From a checkpoint of a small mixture-of-experts model trained on Wikipedia.
Size: 9 layers, width 160, vocabulary 2048, 49.1M parameters.
Experts: 192 experts in each of 8 layers, 64 squared ReGLU neurons an expert, 6 picks a token, a softmax router.
Training: a variant of Muon for the experts, 508M tokens, 3874 steps.
Below are experts of layer 6 (counted from 0) of a mixture-of-experts language model. Rows are named router (the router's row for the expert) and show model dimensions 0-159. Each number is 500 + 50 x the weight over its row's rms, rounded and kept within 0 to 999. Numbers have three digits each.
After each expert's rows: "mostly gets" lists some tokens that are sent to it at least half of the time; "comes before" lists some tokens at least twice as common just after its tokens as in all text. This comes from a sample of Wikipedia text that the model never trained on. Tokens count by the router's weight.

# expert 42
router:555502517531455468493526478458545441470448496537471448418582435475526519486466517471536491576526617525553463406516439571500587463609564559553436450465486491437498573468488414537459580513532485490505576361532529456520556512556423498534559490529409501478546414535520524563493497459538523537526449477540547438414466561492460502560555482497510555540486489488525547575478462576528506486489582499471575504424498424490438511415556533564414469476559519553426396443554422568525404563490548
mostly gets: " president", " director", " President", " critic", " author", " Minister"
comes before: " of", "al", "ate", "ation", "ia", "ary"

# expert 164
router:510535597457537428507471421477514511466451488550527477481539534444389511413547521553557377547565520507442584505520472500511486653587542489398500498427489477506465486409545472460465532513506485510568512471421521555568554445410540558526531521458503589519537573428571401488550404519441496479508522481446520539406461464517467519428463534534508562464534545478531438436490432498467478583566426561546457499435481433487446517473422501556481571535430510483471487429540537497510501418421563
mostly gets: "\n", "---|---|---|---|", "=="
comes before: "-", "|", "\n", "=", "==", "==="

# expert 26
router:477520553466506557526492496514563568502459489536498456526572411517586516442473584456520427622522489417498448475571450530504448458543504558522486501544445494509526458487536489600454484487488484535506625508520468535500506516542428559487515454531481417504511457537453532525477439625460419560516502443498476489457468597448582507527492515463556525475539455460596449502535500490542461477452515500409555471578575375534586572465572428575426547458528539459411515420515414577415469388521496
mostly gets: "ic", "tic", "ric", "American", " political", "lic"
comes before: "s", "ian", "a", "ip", "ia", "ity"

# expert 106
router:480420562458496513530510424492524525494563506606461549562520484488516479367557448382474496493495574518542438545578369490516601497509444555514507516444514453421429604474494462470586516464445488529493526484389496519486564442575418530552490505489592509463538495534431471491569467496508486510580549478440599609541534532528535433517538507557450571529404467507557399495489494492535538540496521534464554551560485541533498461496551515378529488505555406504518425436467501421444535497472499
mostly gets: " creat", "duc", " consider", "press", "present", "ec"
comes before: "ed", "ing", "ation", "ion", "ated", "ive"

# expert 138
router:485571438580484495519489398450519537451411492493551514545474466490528443465496466649437554476474487501502453474533606480551475513471436522550530406496474458406507475509520468427495532554544462414469445545519546487484444606472466505565453438546590559455533477502473578489536520510475524398519512490488484472580404529569511450520459596463534640417552495451473514505574552536468534574458476514547460562483405551514502441620530567541500419474523435524433543521535521595544514483458534
mostly gets: " north", " south", " along", " back", " near", " year"
comes before: " of", " the", ",", ".", " to", " in"

# expert 25
router:518569521437471536599541551494456408405506507458512575482527534540495579494479455539478609523406461428489472575478567515580496450449428579511470507440458458563488506522516559478524460541497444496443492518532473506457557509455427441559438475449567597520457430506555523423597448517473565515498568570462503449460432511525580463499478560491532512472526525459469525381593494455488481447501501500548467510451464559456598544497426490546463376544530460515579488414461437469608537420468571
mostly gets: " in", " during", " around", "In", " between", " near"
comes before: " the", " 19", " 18", " a", " his", " New"

# expert 169
router:550511514456463511517509428501493503456447479495543487443474518471534563592506518445498517418449431449484519563440481540459565427492468444446551494500483474387584540558448462459609461486529468474555506559512575471571506420561509471529494460415442522546585584467528543414585502469548479478556505569526490499505459596460556518517424588587427478626544547458594544439531534477503441512501456470484509445424424480429463553507453394611551512558491426529531509492567436421510444495471523
mostly gets: " who", " which", ").", "—"
comes before: "\n", "==", "The", "In", " The", "==="

# expert 47
router:427429510616511552582542509435545580462417411518467586495555502384585470507449494449559537478541473484414486561486567428466596553536451535550561517485501506451535517498545503487515517530514468526489545489521540506519582579518416468540448546535396426496394488479479561500536404500428565510413543541538519549545534561455584549436595528533467525457508433522522534522558522533431584485470479399520566553507423558548571499537535545440480434524450551457462468528489432504543526470557504
mostly gets: " used", " known", "ved", " located", "ted", " built"
comes before: " by", " to", " in", "ed", " as", "ly"

# expert 48
router:584482455570488486497531433551477591519467515527526489454520535523468453533393522526615463482471470606497410551499535435404442501478498413571580506536501465509490592535543424457432484577439411501450509525533473541462475475494470435465498497506483558471401541431488461550441570476522544591499591541488495427519566440483503448403505513492553486550478498501538539508585439595376514459541490443520528481434457532606515532444491489498533510543549571460434456616548561525574550471500439
mostly gets: " married", " named", "elected", "%", " became", " former"
comes before: " ", " |", ".", " a", "%", " in"

# expert 179
router:466563434522548541415565536487494548472441503534476524561497468466545535514394532585405525450514502464439517513438405442571514518567548575403469475484439527451507493594489477479443496487442499557553453517524568550544468648414406454492492518510558501485550513517493467477469456515510554478481437525496405516583475559473563467423522567487523459537446450520480568449588513420466542516513569564484484595583528481499550581542591583454493563600507552506502456543449454464531475411477426
mostly gets: " war", " water", " States", " English", " state", " California"
comes before: ",", ".", " and", "ly", " in", " States"

# expert 131
router:454486467522507499542503440463553555511525508475451499561534539502446517501484433435485532446445496465482541376498531490491478478408570420557474471555442457478459481449506529444464434519519465515448436487367589577450520540426463478467485580519487433487479443561554439500423586526517492517462369476454517512426518498462595466522437495484488449448519563419584490480579466518440538459508535575531555521500468515590502552445409440545452476523497500465349555404462552444580572449417527
mostly gets: " 2002", " 2017", " 2010", " 2018", " 2016", " 2011"
comes before: " |", ",", ")", ".", "–", "–20"

# expert 31
router:477383528448444516533553452484523506543448498521462525470503494509512508583498412518433493477490458505513478527490526426516498458459465558498515608458548521556446580583509557459514548439434512498500445473413459372459427528495424469434562509512467517461542476531611393447510474510492453462636584518522443453443465526509431610450628505495496540535551465527472449538393519386529474554482481540470466610461590468473500554469514497476405534467483586572488532469487521525572487533561514
mostly gets: " vi", " continu", "qui", " complete", " join", " Du"
comes before: "ed", "n", "d", "t", "c", "red"

# expert 187
router:499498555563470447463514538523546509515569465465541494587437513458511540507510517484433462560443473537408433541566472521510449475494487462557552514588505421437594528459504563523464493503581469499452419503512531531488474513473579525494523380437550543490423337467424601515459535495526508507496561474475503563509580469498497544578438462480477486529531575596591465465444468482494476580516483565499405389449564533516504504507539477558543409546534543444395493523501504583471456607499613
mostly gets: "±", "′", " medal", "JPL"
comes before: " |", ";", " 1", " 0", " 2", " 3"

# expert 35
router:516397456582546453511476427514492543401546524444519530528597570515452472511443477486608529417442532486548538524439568523469463468508473545548414568563496448410518491470415571511415561559470436515538467504428553438472460565495426498441427472452548520517531502475491460456486542483469532524498366441435509550460527465494557515585511491477604485487521512390530486533599418402506551422518535479596559496455505401516444438514466474454449536513455445482475527507478555463467581446551480
mostly gets: " 25", " six", " 26", " 27", " five", " 31"
comes before: " |", ".", ",", "–", "%", "th"

# expert 89
router:487577513457458474458468471461542541432530545532567448522451583477546571504526597483539491550538431518519537537489550528482500583541435451439510485481501436450554467504549424475488569543476468423440495535392594562563458488466580511506457564495533525544539548494559525497456375566491475528472502519458514449460446560415481441504401596539504515508515414443522496393494408506364472547524495452528503490510490501540524498473470415562508538536602448555524472496540413430543478370428419
mostly gets: "=", "·", "\n", "†", "←"
comes before: "\n", "-", "==", "The", "In", "==="

# expert 119
router:511561492558505500458508464445588533503458534601492432433552503494526490421503587466503498507438573412478467469564367532514534427593561499560479494587492511489495502481570523501476535611415482565395505465453515488542499467466383493507540503506510494512512534490443509625575490522542467581458455453541487506495505580531570414536482573553455495433396471393446506484565419514490590438536534522591569481460466446442507582462576490526480489522515546500438506463412486474542427435491508
mostly gets: "ological", "ial", "ical", "ative", "year", "ious"
comes before: " of", " ", " and", " in", "ity", " election"

# expert 180
router:528394457578478447467426485403568554511543456581464532476525496504517517592551503593450537519531561576505503447460520435536428478441581521471484438535375435484507534507533544510491368531488523492509474455569611494421468604485513509507553442517524508518382408469527510529517514448556527574566539500559474497450533465452428534526501469434541412502505502497521485461417436469465430510455511540408439445445565542591451501423476530492509561588459516510462510575518588535425538518485473
mostly gets: "ü", " Win", "ö", "ø", "å", "JPL"
comes before: " |", "R", "A", "S", "N", "L"

# expert 17
router:470521541563497566568446449535456561463453512497559589537504449550541523558530439541572589517463467472506468516547557427503519424534438514574543494455518562418486480536510498460534459565579483535530478537518552458471627459452410456496553560479401515560498551526471497409521489609548503570485548610476543430431432513421591520441500497567451444577563481511604526475547581540494495468516424385532559583549483536508517557459531461581511562550457480451482474499548541509509559548460456
mostly gets: " wrote", " because", " announced", " where", " said", " took"
comes before: " the", " a", " that", " he", " it", " \""

# expert 55
router:511415497434542494516439484519493465549536455424459545430531452526465586526557446547469418444540466570451530518604508418398456414516553570433491501481532537480546511531521558481471444440476427532496527494553542494434490472536496522441555610495435395525564478507584450520482566461472417468541509415489454502450515444460516598500478438510525457455480472474499466601383521562429527519550529491533534536494591585487423549484547579553558622502512505477412500542539533519571578522463440
mostly gets: "ć", " Smith", " Martin"
comes before: " |", ",", " (", "'", ";", " was"

# expert 130
router:504393574465386562549478550518476526550536474507459490569464511540461547474522407446454561462524520450503464404559413476554532488450406621491461558483558422521416588430406401522512568481423415486423484466425391501496553451531432541560534530488516502530558504495520460437592532565466542492560518470449548600539515493454452432504527497533493499562523509560521508481354563476546514555497521501456487530507521514529512516513477498378420507455468454563549530516540486500493515578523520
mostly gets: " dis", " ex", " join", " gr", " continu", " consider"
comes before: "ed", "t", "ing", "ted", "p", "c"

# expert 5
router:447631446546545416537483479522465503468530433469542480494484585404464510548553572533487444542574504450575580576474489459511490575443449419441518495469480561458456499556498563403483502550468434476417495556441525567492583442533479437463536557482553519501559498448500520502554525512477496514483456507493487470453484523436513465508446470410580493560460406420548392547537442499462508621546491461527484537513528551546515523433428388554605470519513438456594522409544494492511444419490428
mostly gets: "|", "=", "-", "←", "=="
comes before: " ", " 19", " P", " S", " C", " \""

# expert 153
router:478448556496422517462503516488476571432398487508579539507494527487569534479486407478504529455463513488523427529612591459475517554522457537538553509419466513541529451485521441506495534508543425534516545535500492460434618447501447487501474616535480481478468509497547499389526512494573591519432480558490513560533475473453581572423504518456447388559427516545538502434504569602365493566476379430558496507521522492493557474508547427517447584558498548539491517535572536603549515597492487
mostly gets: " had", " did", " wrote", " have", " would", " began"
comes before: " to", " the", " a", " that", " in", " his"

# expert 148
router:532443531502449523424492486536498569485556483519503495505404522432455488446409590436542562584460539375543519432433525511568426531490553457385564570527423459460475517498543524540483419442462601576461430510440573572512467466432533505496427440523550473533514487573468509493567511431531503399480514462507505475618521476525514464541469454488525521541472549462563449526577399445479531496466531544438411475487566573484565440443479611539509517514425458502442476524468503450480491446413448
mostly gets: "″", "′", "_{", "MPC", "°", " $"
comes before: "S", ".", " |", ")", "A", "N"

# expert 152
router:487379464480448510506456404422542475506547435426565517482465546448488443508489515378520477547504475479518460518540521496577448512514467424539527595544500549446449499467441545457487425516421561534580443451476522514477561522451441432539473488531578453555465444535488503518543499554493499427546487422452557496558426523545483482565491416543572481559406495419566463594538485439541460478525509514563444599477500517553406437413467536558502497613528446448529492512400509467375483518419500
mostly gets: "ل", "20", "–20", "–19", "\\", "["
comes before: ")", ".", "),", " 19", "I", ")."

# expert 184
router:529474575529473435389514465571469570494501474551550455520489568466596466591527582505462409583525434437514470509503481436484441472380571454439585545569517429445550543510520539476451473476544484541552477556428546566438519489581444488526555488502537460539442470433469467484502551428569454561464516566535530488469503430432499525551494406476528502576520509541593556553392446526514446564489469459527490405438551517496431570517458450500516529437488473383480484598479538476520540573454548
mostly gets: " 0", " /", ";"
comes before: " |", " 0", " 1", " 2", " ", " 3"

# expert 59
router:531436511468477499434477540514536513500449475476480554481506538450530545517521486496495571554483397501475440512474617423417402565491437432532506612461472536462609478569531482543437478523428424550407410505452564577481463501526412504439536423475486466505540508514479576445485496599464554495371545547546516468585406464413541447529489589498481460455464487501524514556545454509390556590506560493552583506454465473550486448565475500541512494564496492511543551442541439534613516498525474
mostly gets: " located", " built", " km"
comes before: " ", ".", " in", " to", " a", " by"

# expert 54
router:512510499552547491494527565510551516523436454591413453435574546513536543419445530501536409608472480437450507486476386526458521357518569493538525551539562548513458427529449559538477549560495573514517512472502510498566516476489460509480474548505542462579457456470455508563478516555534444565460485495550431467587574549526603406518489504467479469471425423484454494479590393506523494564581509479508515448543511401537507572490528423433510473465502589419390500461446509524521463389538443
mostly gets: "Personal", " political", "ological", " military", " American", "American"
comes before: " ", " and", " re", "ity", "ist", " con"

# expert 97
router:573458589550509410493515462446519487394482498482578525506465523434511507557478467542478540375466511471505509543581460561440433514433514522514456575471578482601535527538418502519508502445511510399499507476492585449595521517495481536568536416581421431453585544450524530444456515532523520517506573489436556496527502506438504490521467550509497475546508576539507488484564538562416410474419445493535511554520394440439438406533509423531398577495441571507566485517576542469547458585522566
mostly gets: " who", " which", " he", " has", " she", " but"
comes before: " was", " is", " ", " had", " been", " the"

# expert 134
router:499476539477464573562450430576472487485551526478495415550564517535577496466505419452532446424518508552506537409464411500525497531523534585494413538471489505492486481508518457597489507473509462556431563455342414450451506518613525373457473569535469430519575420504493543572571428560575483481555556462445574477477532471510481533522526459412536484497519485423479512530445434535554485476389510526511512486540554549548564510499439471463515466460453440463582505424491482387473503575564556
mostly gets: "c", "ec", " d", "ac", "oc", " cl"
comes before: "re", "or", "ed", "ra", "ing", "ation"

# expert 125
router:495479472537517500541558464479399539614478467489432527510498403541563455363460478544477434472495527479531570444498474583475551523562580544469482526514505553487427480575532418494533570517503449567447533480598518445523597576533543428515534536548381501516485457542598565492500448490618506492480483554533583559520544621552550460513464517455471514452568449486517470472414495570542473469415511499469546543476472568564391470482485531512551502447604447467497476567554587518505469505496540
mostly gets: " member", " player", " President", " father", " president", " leader"
comes before: "s", " of", ",", "ship", ".", " and"

# expert 105
router:483440533447488531489511525549479478482475501536425499499505521455535558519495458525542438564455495482512420446459460519540580472459478559478397510419615588452447576441550474480506538552474549556499514462442502501555487498434510564510500599499579494435529501436483579541494539512499536376482520425470502456572523605484486460536523530486435474381477532590522384526449592529449585507404597544457603554526503537394405544499552561463518529457496467534466424475554498469581431474470475
mostly gets: "fu", "qui", "fa"
comes before: "s", "ction", "ment", "ct", "ce", "ation"

# expert 30
router:443510481510549516422480523508503409443528568449402533524502480512458484490504468524461502491599444488555534514437611495470454478565581568509411438563541495423476528522470511573527500532396423562401424480549499540483453455458450616540544449489478440505571531490529466504547536522513508428447472505488575398466484519530579601527439571538537532497380521403485540470549438559484467549428535575508554534485546524526542471497590565464491545437481412555428527484496440487555422439458454
mostly gets: " station", " village", " Stadium", " Street", " building", " Center"
comes before: ",", ".", " in", " and", " was", " ("

# expert 22
router:512489472624492492441499554528533486500485540449592445517533567449519498479568459540435429620527497499483382435498444480557402479496524453562552490536544431470630472520547480486440489525610548523508408532503544548466472546437493463538522468462529534494454487538439515524435541465547472575478434521426465602484530435448567487561520467464475473407521523487516494402446437454474504495466428508506541365395563510480491563543531444524474506509479502384390491575504557550445543484453517
mostly gets: "weight", " champion", " Championship", " 100", " Total"
comes before: " |", "–", ":", ";", "–1", " season"

# expert 142
router:478448544524502544446433504463574571450567474459571454541419579400415484423405502497548479452491486458494524460464519490442531583504521459503603581584512536517458518563536511442464428470391451480476517562423430446506420408463457543485470426526524529478521526434546424548505519535531464512591557497495417449554546411522459435462513435548527620577472560490585450563532558512508540510471604536441458445470451535515495556486488511574514424498515444524524482574504479505546478529419559
mostly gets: "±", " −", " +", "−", "<", "MPC"
comes before: " |", ".", "%", "2", "0", "3"

# expert 177
router:519545503558537506534460563512463492582499496549547444455440474560499541623594567440444455566483518571517523428448494474446431543546508480555508481578517510472459432537498543470527554438520529483354448533463480521567447451535554560433472487466443461486495540499469573573448590459520415487444442489450460521545486493587585459532479453524514472460494515494502610520530583452565586509533550412374540451532411449580483530462459616465503503501428539492483571425523518469539424495544457
mostly gets: " ma", " Ma", " book", " Ta", " pa", " Va"
comes before: "s", "in", "il", "le", "t", "th"

# expert 20
router:454588546458585587537505462448501395508457538527514572471490424470436445549466480514516458495495428579535516536514508540489491448467476517521495517548495527388469525608453396504442431461532555482520543528514537552458580460593502553469487469411499499571582552446486504439468585452448579507459461552544515405489585512399550453541456558536478516405436541492500564509568457521468464462570514470486510530419461543507478514598421413593557468490519542473529510559438481462574526409434558
mostly gets: "),", " =", ")", ").", "—", "”"
comes before: "\n", " and", " The", " which", " a", " but"

# expert 10
router:608478402482509485472436494540537447544532495507414430417595492469511543481471426567488506396524490500514508491503460475477478499557597560471471423469498465466507504423528516590454500469516473511478421489556532487427439488533497535555369523543545555377492488512486426554414546440459504436502452466489469548399539473478506555448458421382551417488551466587443555590470436480551435608510500466511415504541494482527480532442507459412490547549467474553441426537458496558465453451455535
mostly gets: " York", " London", " Washington", " California", " City", "shire"
comes before: ",", "'", " |", " and", " University", " City"

# expert 39
router:463522559447425581563477501520519555414393491532496550498497596482565544473425441524539524451433517438528458477492571489516543558492409445492518526444498509436470463540545443439576523587486499532566479516521551509551581438531428389485526560494468528508554538533476490435551453520465597476473522599465513536583476628471616565458539537532496446523509541540584477522535595523508532524540417383573514506558434443518559500514541472592511553574464609519515479466491462517533574529514514
mostly gets: " used", " wrote", " known", " said", " announced", " claim"
comes before: " to", " the", " that", " as", " by", " in"

# expert 80
router:484471440514495504477540408479465489544418475433472517543463610442507411475418588512526431502404414407451462490584441468467495430510533537525522545556508448506501501552498510445534576474436477466543395507576507552520475525453445497491571514537426459457464442496521526508517444498495466504412472509481420508555497541552543427432511507450437522393525520526470534463536499591401577452426506502605552521433423512531562548611578500443522426502544560515430538581489562549474493408521552
mostly gets: " full", "year", " high", " great", " large", " young"
comes before: " ", "ly", " of", " in", " than", " season"

# expert 0
router:513516617528519491419477487532595553525425477504526449523483446447563529515518606473441472532428500504477431502521448519543521500493585436531554554557527462418386444429572541446467538460497407527566462551538480543493481563600480536482544563450516496506491457471488487515464570530488492531516590511433508451582398417554451420609446565462526541415442546531544471479457479516473480487470473459503513512471517532536384540402473393467538392516551437519468485582463414448543465523548519
mostly gets: "---|---|---|---|", " |", ";"
comes before: "\n", " ", " 0", " 1", " 2", " 3"

# expert 149
router:490529468554432530456498442533506547545406557421585506523532597522386422469376523594455551442479455516482485540470481438505435497478426537512498525490502478440445526497554448483475503532465479485572483522561565495495479576437463583457442412563550502496497554568573531399508562540476569512496532453522540554430592478541512489433496493526506489444514581482478571516587525505405400444532433508536613510430564577496457424552410572504498511551492490523479430532584498583477525515474447
mostly gets: " all", " many", " both", " each", " those", " several"
comes before: " of", " ", " in", " were", " years", " other"

# expert 36
router:555423501546510447608530478472458566575535456496478521499516418578501489544545440410546523549569418504549457513502475510504485552525489527531514459530449439503452515557490445526463434495395437540365490558492581499479547440545498556473480512375438517487379583476495545467503566577443586528466466569520515544435440567527559529527452570545457464497526462508530525494585560600428495547604420514501565430487421478569517495471473486557584438455528425568472507549564540512499530467509521
mostly gets: " named", " Born", " located", " species", " based", " debut"
comes before: " the", ":", " in", " a", " of", " as"

# expert 168
router:496569460542498567520558571459527501420558596499600582557494495578538433534522424530446538558444547461509450531473535463508472531475499537512415481444472528551394487577521484442448498488614518478560470553484533552546492518490420501521431511443537554502512463468452548420543519428458507512493491539530561428509399408508530530557571443456560487575454539431520515478599488439543490503457463400559438564515448469491465582591574481437500550446574400444496536564503487487549531456398447
mostly gets: " on", "On", " during", " along", " through", " On"
comes before: " the", " 19", " a", " October", " July", " November"

# expert 4
router:457572449542392486531455394491484527599540480433443596453470466438443555484561468527416439406447436485437422506420579482442517588522455507469496601487473522413362566431545502449462593516421470469568456586562453523479448509531444432499486533488453544485541552453489547464574463495438553414565514535598524478564468482488556511535565440555511500493488484502492404533469461489500577499453462494535491505544474557506535509513508551477561481569528495468514476454481417558485416462549469
mostly gets: " follow", " located", " October", "On", " September", " June"
comes before: " 19", " in", " to", "ed", " by", " 18"

# expert 84
router:516393609509457465547465427489553515466395487434528542414511502465473565427489490571450555373450484457481452530604552533460460501408497444503570515549451472580471560516510520461484536500515480418542536445475540493509474495504500516593495545544480457493591536527487546453474461530533571456397539451511557552513492604515565593429439535495466514525484566551479550503565579582424489424512417529548593516450431487487478538576437445564434583484456553503513467483569551498548459531439498
mostly gets: " However", " what", " it", " well", " again", " which"
comes before: " was", ",", " ", " is", " be", " re"

# expert 112
router:468489536454529544462478528534487561440544469547480506528514458487506522447439515490561458518547488457517508498471437437502531552544496523508391497484584405485517429506534385615607551472474479533440518497570552553529508487387445444459549536559516492521461564486571419535436392494405447497435438511658471489537493542467605511438500434557574495451458523498546464511524478489478522514533457446382488483501504477561473560433483466405516458404502583466528620502458424520458554543506470
mostly gets: " Saint", " Roman", "ster", "log", " result", "ș"
comes before: "s", "o", "ic", "ing", "ia", "ian"

# expert 82
router:525411506459449463511451516480505496508545500550532591499425502550433495463546439506392457413507465560505557553462577545416547543452491500483525518444529493466431537556439531412613512410409574440540498525472482453489468485543388482506518398454467501509586524499589477524551473548449509448593549522494474473502503575475505586513571558618530536586480462528487480506395565413470513479440473486482466532519421543481531561434587535491511544580384485536455491419551480490497489530472580
mostly gets: " contain", " start", " join", " describe", " follow", " remain"
comes before: "ed", "s", "d", "ved", "c", "ve"

# expert 87
router:514576498499569547503484406473518467538493499532543561467483543494519508611472405533524585386454525556491443577521506519497500414459454525430549444534467572497502558595467531562487488491511489494547514570585481428474499480587485518536537454547475542626546628473558473385558570464478537547470431520507553436537578562430551526449467530467450553528483567482510582519531494498494495495457452428446553535430427524443488506573470418577507483504478544577556573517453503561561397555498552
mostly gets: " but", " while", ",", "),", " and", " she"
comes before: " and", " the", " he", " which", " but", " a"

# expert 160
router:492609521426445550482543478431573429461491512449541445426507500528475453527528533608483561510411469543466507564523616494512486557467459432487404563498477544566474480464464461481449558445588501469432585565584420565578494471441472493477425514459444567536502501461436477394486588513484548511494497547473512511538480543552532563448479568489506548523479422466482557498584579542400467422490451436451458573527459456424504559517513524534538567495444536544445393483549498555572522544469423
mostly gets: " became", " become", " to", " would", " could", " as"
comes before: " the", " a", " be", " ", " re", " an"

# expert 178
router:485515539537472486564573504540515509430544457476561464436512597518478552514560481521446445595506468512460471495483465514521413441474534466504505531560471463491589509547532509426533405504553517441504419491516540517510576556487448525486497493403565547520443422464487559493446535502524570473498549565486466513484460428571553451613435539507493572522517576530578471371516463455510548506575440524532405367428480532475415502457431421495431403454550508404508433574487477545568598483486564
mostly gets: "In", " Born", " Total", "±", "←", " In"
comes before: " the", " 19", " |", ":", " 2019", " 18"

# expert 109
router:467641388416489528513520541422487435455490466507520477514452456492494503472397507535566449500472553448539565417441636535431563462380520536490514441551474452464517518507434476478494489521412562524540537527617561558630529414557546417483558462477509532507553581499457497423482492440452507531511492518470557475597475565449490555555498529509574520545531555529501580550540505435469486516475494475558512545550466411554464498507522442507498535464574545456545513499454475451585559546551415
mostly gets: " \"", "“", "[", "—", "'", "’"
comes before: "s", "20", "S", "M", "born", "A"

# expert 15
router:506531452468565444483488522516526415552558524519573493563540415484375470467436582518460430484483566551539504455490486419531376505525428485424492458506564470423472439530574486481478354559475538504463495507524529492539451584513575550513455600530536404529527554552469475495621491516440469560456512447434475441529553471530468444457460487548481480539584534531472480505437458530495566476605449568556410472422517496569607524552514516432503488500490545482528447501498439495465430409450453
mostly gets: " G", " South", " g", " West", " Z", " S"
comes before: "-", "|", "en", "er", "y", "E"

# expert 151
router:429535432463493490543497488511478444520463450548543434440513427576485445527514538494459487459492523546493529559540554524427509474529513522570402492563577469611469520471474510586505530484549509437496445469445521474406431495484389566589535433443595510443496572401476473544469601490413492398515577438541446489413503569518459545535520514512528614362534544468460513494406518511435524478455557495535519456502494491477485549405512521425462496411426469472516532526452399424527518510491543
mostly gets: " lo", " bo", " Lo", "mo", " Mo", " Bo"
comes before: "s", "t", "st", "re", "ve", "d"

# expert 40
router:588519561632521541540534514439387437448423525508574459530547490572419550485568570485556435551569518491495567465562418566472540505581569474475434554413401475490559488442440482420447524495478518564526504534408496503599507539470494532517563515541468462457482460452474539543469523480530439481445512543536553591567539528598450524492543547542501553416482437550527563505456441535605501521499493570584522520530507400467445505461524495516568432415544534518460449566537505466556546485529485
mostly gets: " coach", " politician", " artist", " director", " ==", " information"
comes before: "\n", "|", ":", " (", "ctor", "al"

# expert 8
router:515470582432550564544548485435572573491449516447500559390494518451444485431543581495497537461488443509570508541474529561572490559446509448500546590459484506555436499522486433416413519472473520481467563514519606558378593395536527550551494482457469448574545560490451451458502538446572581517424561532513553463499500519495560557533503561445461515519564446540406518566556594465452461412508443442465514522490570524463581551537418480541465556534572525505521437515552508420541479547488467
mostly gets: " been", " is", " are", " was", " being", " became"
comes before: " ", " a", " re", " the", " not", " been"